python train.py --n_layer=14 --d_shared_expert=0 --init_std_router=0.017 --norm="rmsnorm" --optimizer="muon_hyperball" --beta1=0.95 --batch_tokens=[32768, 65536, 98304] --train_tokens=592000000 --steps=9456 --dataset="wikipedia_en"
Below are experts of layer 2 (counted from 0) of a mixture-of-experts language model. Rows are named router (the router's row for the expert), up (a neuron's input weights, with its number), down (a neuron's output weights, with its number) and show model dimensions 0-255. Each number is 500 + 25 x the weight over its row's rms, rounded and kept within 0 to 999. Numbers have three digits each.
Before each expert's rows: "comes before" lists some tokens at least twice as common just after its tokens as in all text; "comes after" lists some tokens at least twice as common just before its tokens as in all text. This comes from a sample of Wikipedia text that the model never trained on. Tokens count by the router's weight.

# expert 9
comes before: ", ", ". ", "he ", "the ", "of ", "0"
comes after: "the ", "201", "in ", "In ", "200", "202"
router:487504497519506548487497529515489508467469517503575525533472514530504513478531502530477568467546477466514548535507515457478445451484486513522525492509476515478479482523489495496526503478536507518511487514508501463528478486492501530519473512492489517515538504502505530510482490546495525497522520510523503471470559477504461493473541532533464468467475497493489445501479464482504505477498450517537512489534504543494499502520491441491458495506487543517485485528497459541518492505525525485486474458530523531501494509480482546473464517503497472483496514511528480493476470489507491488510449485469522500471509529460527497490479494515481542507502519489532526520491485499528530526498521529505545486521525488514480481487501480522512548528540486516475514441546506504490503469484560
up0:477565477489561509515501524480487520510513474498532503504473539486492476475499485554511539512512501495493531508541504484484466510498533466474465456512477502469493481498533496480513500466462513529556492506522472506512477501477473524534504505494515481524504496527491513493537512504514506510492468476510503469472467515521502491513466513529489487462513523484467483532471482506497509517550508465473473474471459498474543469494532513477487481528511465473478466543444474468484523503465486484485484499523511501528518441471510517466476482515466478471491470531509498488506487526473485523509484503450476542463503503500451534537490494529558511488497515528539459495486476561506492523537436537490491496509492500541473496488543456557480465513513513479490478489474544498517525513482494
down0:524487466486535485496498494486490482468448556535469454505485515516505484493512523462536556548518467520483482487460498496486504516472490516490516541479537498491504514537479501482491471509478506469520520560490480493475469495524494477502494479523491476506489465449500479473521497566537515469476461498474494530485499523512526506504511511507526553489503502532529464478495478498507513441497506475540502448497466459489521492526490475503529488497507479525510488512493502527484519504515545490485527467527512538442485521513505480497502513501525534524511435475489498471505495490502547499549465466494437531509490525522528492483486492535472453492504480466476515528469499482500508499481502424473536480496532519482466511475480492527463518538520464504500504505499523472509482544509455

# expert 24
comes before: "The ", "In ", "He ", "==", "It ", "== "
comes after: ". ", ".", "\n\n", "==", "The ", ", "
router:474480512506497495479504514506509492477483534470502520523473569529496497445514507539489508467491471487513528546496550490484470483505518489513520552515492480450466469471458476462542485478501530531522531533459510496532521491462499511472488527476454532541540495512470540515485483510488494486517504505526539472468524455489452515485539542519479493494494468503470471458495507506494488490501492489500532491535504543479489487502504490454482504483470546510505497541498484523528485500514518466468506471506546502487500487477505521469498534461491481494527530523506479498456511499501503496486443470483506474461494515487484511448511467509485524507513523477539491490496480539509543498503518499526521495545510524514450448478488506472520561516530491502488526470530482488530543445461498
up0:524499471537493483485451474522487530527507478510533510491557450527500503500490494491517466444468473506491485481480486487526493549582454475503523516479520491484523514511480539523505526483498533448493482500509512482502471503532510476511521489484500501479543514521521484525500498468501542509476498441504491526465524497535512479514518465492485493513482525480500513475525499491514509503507536535502508516471465444488524517455479573503476562491506503493494561514490561498491494475469474482529521487484492483506487501463511519473506539509493490477499484475525479457467496537495462475475478494498529515476488538515504511520534493488468480475445491495477508511500507508551521519515504464530490490475459494475488511517524556473532459491466505542539507532465506532469472500514518
down0:486492510502485522442540484514517497456508547471543506522505470471530544425496525534487474472460511478488470495526499471501519524477546501535505503540491455561470500482499510508475478515517512485521483534487557452526506531491515516496537492519523508489472527490505490457468482480465502495520534470504553472517487470539476496486505525502524471498476469471528538514490516492518495482498454516529502496489532527428435475493492461510489489531483514505473482505516492489502485480518494547468499495507506501480524515485515483550481489506474534480521503520483520517529525519515523499499438525455445511486504490517530461472468473492498522491504513536478538520525503456471519488479497511537536511504495520493499494456461483516486480508510491524531495469509492484495500514444517

# expert 18
comes before: "s ", "was ", "is ", "(", "had ", "has "
comes after: "'", ". ", "he ", "where ", "that ", "He "
router:482514516526550519456475543547481453491473485473522514515508508529543527433524480477451497465501503439501515536465481496485460485477526488514531493510455523485457503495507478466481514498544527512501525532486549498532505493473538540465500525496495534500502506544484529521474488501509538493505458497543526464476527457558500481502516505533484451467499511481471500522471491521498486509479477509451534507541556508481502507501494457469462508490510515505453480516499474541516474481502526459506493458511538537478462469488499510472502545449479491484493515510518487462478494510501526470485456506495477454446461506488470489478484494519490523519513482523522490481472501531472508481527527509499500461516486524469493481492477496530505499493507505486502515471523493492496531473497503
up0:488478462490531511518474536540507492514510536462509442470464517474492452455509493485529495487484479491507521511497471535503526503516525469506508489488505477473453507486515489522469527494507484474546491478512535448529505502468512511509485469500520505494534536491525507519473471424499468503481486526480502465476528456550507499489480504471490494475453477454518467507511503503474468482512525511476475518518536481492504476509504468481532511514447530501467482480514551496482500502480533554501469460503496506552533489483501499484514524458574488467524469489524465478475529496533503514470500504467531511497478486486505513518497458484522506543491471498489500456500518533449473493555509488523489470488499503509461530486478520507489510491455514492510484534527496468470518440465483
down0:498494500526526482563522511506483487475507452466541513465478474502513471505500483497531481503514516495498536501504475560496513519511481516524514534490526488500461520478517469492446491491505471508522495495506492497519546532503516516496480498467433485538486521518499487477510472521506526468520506469518534476525513464528481525505486483537554471462505512522492510458504541496482448524495518507459496479522504505467454478532505463503507547529504463534478536496520511482542501481489480516460521517493474508512468526467473489505550515453527472538444498495505518488489505448482517518462496538482532496506540500430514489467498521527526472505528532501513465456502517544519501530486525552479494504533497554501503483493518498485489495468491499527498492541500452496489533450504504

# expert 8
comes before: "| ", "- ", "\"", " ", "The ", "R"
comes after: "\n", "|", "| ", ")", "\n\n", " "
router:493511528531509506464494518499476489500491530503525525511462526523545522507486462527492518500505485489500530520511516518454484488512548492520465510497463482473477480484496496504520544465543529500510525518474497465510507490462506468473479508513498516530516467530468511521480473499509537474519502490500505472457509486506518455485528569489506490452514504454501486507540493502516510465499482513475522529548485489503459514523465421481478495492514486519480476513499482521504490478526503472489516468507557510514496450470536529464457486480528517491537507523502466482477514488475513451510504459514490488510477573508512534465494495513493513532487520494545533502479527548543514513477500508500502495515493532500461460482509484515532520531551467466488531454486488449512519472472567
up0:491511496545456449529476447476498536541491512490485491515493477466500513475533504475496509504498499489482473494507526512463535517490483508472518481504507537521537488465486451465465501490534471507531485507507509543541543545500507442485516484505516459501474503471520523526471530512503473488473491511459512522450474509480518511534473431497546489478469484545485517497470522511509503539498495463482504545474501550515495465483482519523517494532495499477500527492508499548514515484516462537520502436498526542512510502502506524525501464543464520536497471538518488516492497449519509544481494542525462483501494468517466448487509539532491502475562498480508475508533473480475505474492496531494524490484486478506523495477495503485490445484523506483489457478502531484495507519464506
down0:485524491515525502502487497478505481539519495539508514474481498482534536494508524515487501509505476508499465490465508452490469493497505495525503468540518524510469493485497480518490551497534513454535511504509485533517520482526473506503523455545530522481474514519471485561455545482465470513495492470510488485476488496517508481522479481462483548462509514484515481520507474465528506507508474506480511459485520526467510451557534485513488580490480532487530546515497499525533477537496491484507487482494523499512493500545515545506518488532540469465508507464511436496520506517519496486524486448488466498469499530498489496464531504478519506561472466478507482449506527508516492522504510479531480546475473496518451516516481498509481557532483489477478470457475494499494573484494505

# expert 0
comes before: ".", "| ", "% ", "(", ",", "|"
comes after: ".", "| ", "(", "°", ",", "′"
router:490493472494507495456511500493510481488432480490531529499484493542488529435522447510473515493495513465509528517500518482484484476503514500523508497480454513486488475521455521507522522501514525536486519514500524510518496515458493504500496489482483494529517505540494513527457499502467519457493518509507517505433511505482479513488539508496487502450502475498423503482486475482522485501499461518467484521545537485500459515503456471458481494488453485500487447538476469528540485447529504515513486486504507506487441500469523541507484536497499513487464529521539517440461484491510528471541471498492473486502519543483466510474458454555469548517512520472535500532490489505542491475516514481455498537503538535503489496497492487462511482521538479518481511486513481491496516500485537
up0:520498526482525502523534481515484520515500510492464493452475521521496512495500484480495492492506534476514519476518500454541492509473513428475519490506483448477456503496530513500510488505490496486505513480519456563492451496504500510484528467418472499524515470496524487548517503471504550486481456491519526542483472483530478512531500463458527558491545513492468506513547515534514479498483501509472464537507501487495437531484483485487469495484499519489504481508505491519562484485442503495545544505499509464518525480504511526526537489483519469495507527472492543501502467490470512507508546495503462502520513489555500473477473496510497480531505529522513492491504528530533483532497468525497510502516527540512504498476486488503519448471514525479466501536463482485472540471488446
down0:500533531487483499543498496488501524523472446504524500493509458503495478547516535474494514534433493474516521470500521491506467528525479528477502478565528468490543497511524501519492503477446465483513515494520477494541466509506529454505501497512492503509546450519474483506488510501522440525470521509513495487477490508483479511518538528521515506516482484518451535542501518478457514494516494471537531473496478471489524480525525501526483530469514488521488487502513534462519547498483474517449450536501508467490532519527520506506534489482507526476521485530529478484495507517490514542461499504502536539498532510478565500546490492511498520487485464522539447507474489507531484501476504472494476550515500504542486467544548511527527529493493545513473500521481486464487467486526526

# expert 22
comes before: "| ", " ", "0 ", "1 ", "1", "2 "
comes after: "| ", " ", "0 ", "|", "1 ", "1"
router:536489490506539511520496490485543487508454495483525533512521502530546543472494497492459511481520485455503511532502543500417470494503526509516519497491497518475471487466507478483493453467508515527527508551530516499498494478480489486482494518499496488522487506512485505503481478501467530483532479521538543440428514482519514505519531528526500450465501491461488449512497501532512488522500477528472510535556473538514504493500472471522490496498517489543505487495489466533538476459541486460493496475507546518508447493491507560510494503460513477484530494531478466485502503472499500440523466487484494476501528512467501504461500471492454529523500509509513513506505483535499538474499512507449485524488484501510509501515441535505528527495519473486471486457535509486485541465493529
up0:503516486504463547510505507527493462525440513542482486515529532508511516530501530510512503507514533510566513495511468507482515466522441489449511498562502517502507476509502482519512492514465468476457503518507493479529521505505522513526537522531496474506484520523525500523490538461494472479509539530509514528519493504522470486510514492482522435503503438523518502450490513535506495481495518516511473491522525513542487533489533478535465463516547531451522486479508497471456504514471536562491513520477500511510541525524486508486501493512523516474497473476448492518568486454495478520504475502445476543485515514494490514474493529483507508439494471535521462523508493500508497468497518472519510486506480493506469474473485516520534490540514509504519474492460494564508475501504538
down0:485529554521518511479474493486492529498478478494459497476478495475509473466493464451552504482488487518476538470509470529489528500504516474478484487458459500514504526501523472501483497532514510482520542479477485502494459536487484473473482470492541509532520498546505521498469488547547494516451493451481517453438547466492508491505476535514519523484540581490502504500494484486513496506499489465514524531476501481507492497480513492513512491517486476518529500524545528516510514504472437521489498517528516502501515495501492501489457443489524510496442487493485503500524566521503498525491501510516517512501474507495513495459517528510500519533462557511495502545498462462499462479469509498517471529486488506559475523522505462488449475542485514493468502555523528492484479486488457

# expert 29
comes before: "- ", ": ", "= ", "by", "Born", "• "
comes after: "- ", "\n", ")", "\n\n", ";", "information"
router:490496502531519526517509531470507469419482492505540542508510525532511474462557495510505486484516472463532506505486564487473472491522479504508508512458480485495459522498467506478489538472480487515501510525481471491524501485504527494523486527468495552502548488504516497521473521522486522473530511523526542516421503487532493487490570494512482476495500491501461465481468474457540476507522458511482527516524495496484481494465460485469481542497475462522483480496507498545528457485490497463473508476519502500490486488505482491488505535461503466504487556544522483469522496489468524473497474470512487506443499525508490475482464476500458540495478486468481488487494458528477534509517503506474549481500538533491488480498490497490475525506523465513486521510506499535534492484530559
up0:547495492499505490536497509481468531491472487502469503488489512513483548485530506484501492515504514487504500507548509533491501504528477432434482493468499507551505473538513553448488525505476473550483521504446453503489507506500502519475506523496547519537521531537511472502526496460454527476506550487495573493504445493475519521470521457495522501482532516481501493497476439469540508469479535496531474504524505478476474499494500499449508506479462462516546533494513475480480509505526524484477520515444507478526457526487542503530461453499524506521468511525483494522466504502487512503510498516526498479515495543501482502541479494464488476443525525465515475518514512488555518514490542503497500499459479510515512484483470506512493506511507502523495466525508528517538512505513496
down0:495506522515483520450512457505523510505495492477455510522490464521516439525500475556512494488510504524494505527491472487482504546474513515507516505497488508479526535461534492489501451487531502454499542488534500522482500501493502530508514509505476514526530507490510480514493533532512529500530452468487498473481541530571497513463483507539504529468520492509478488513495493491451505531472543462452528485504497510466529498538506449550439481515491556520473534527537490479498500469536528503510505493541508528474511501504483482483511537524473509510440494465503498470504520496497469477480452502476426498496492448502492504518481499513497510512489528526484517486494524464471458459496497500462540468503465493488492490512537518529521463452508522498536501458532504496468526503482504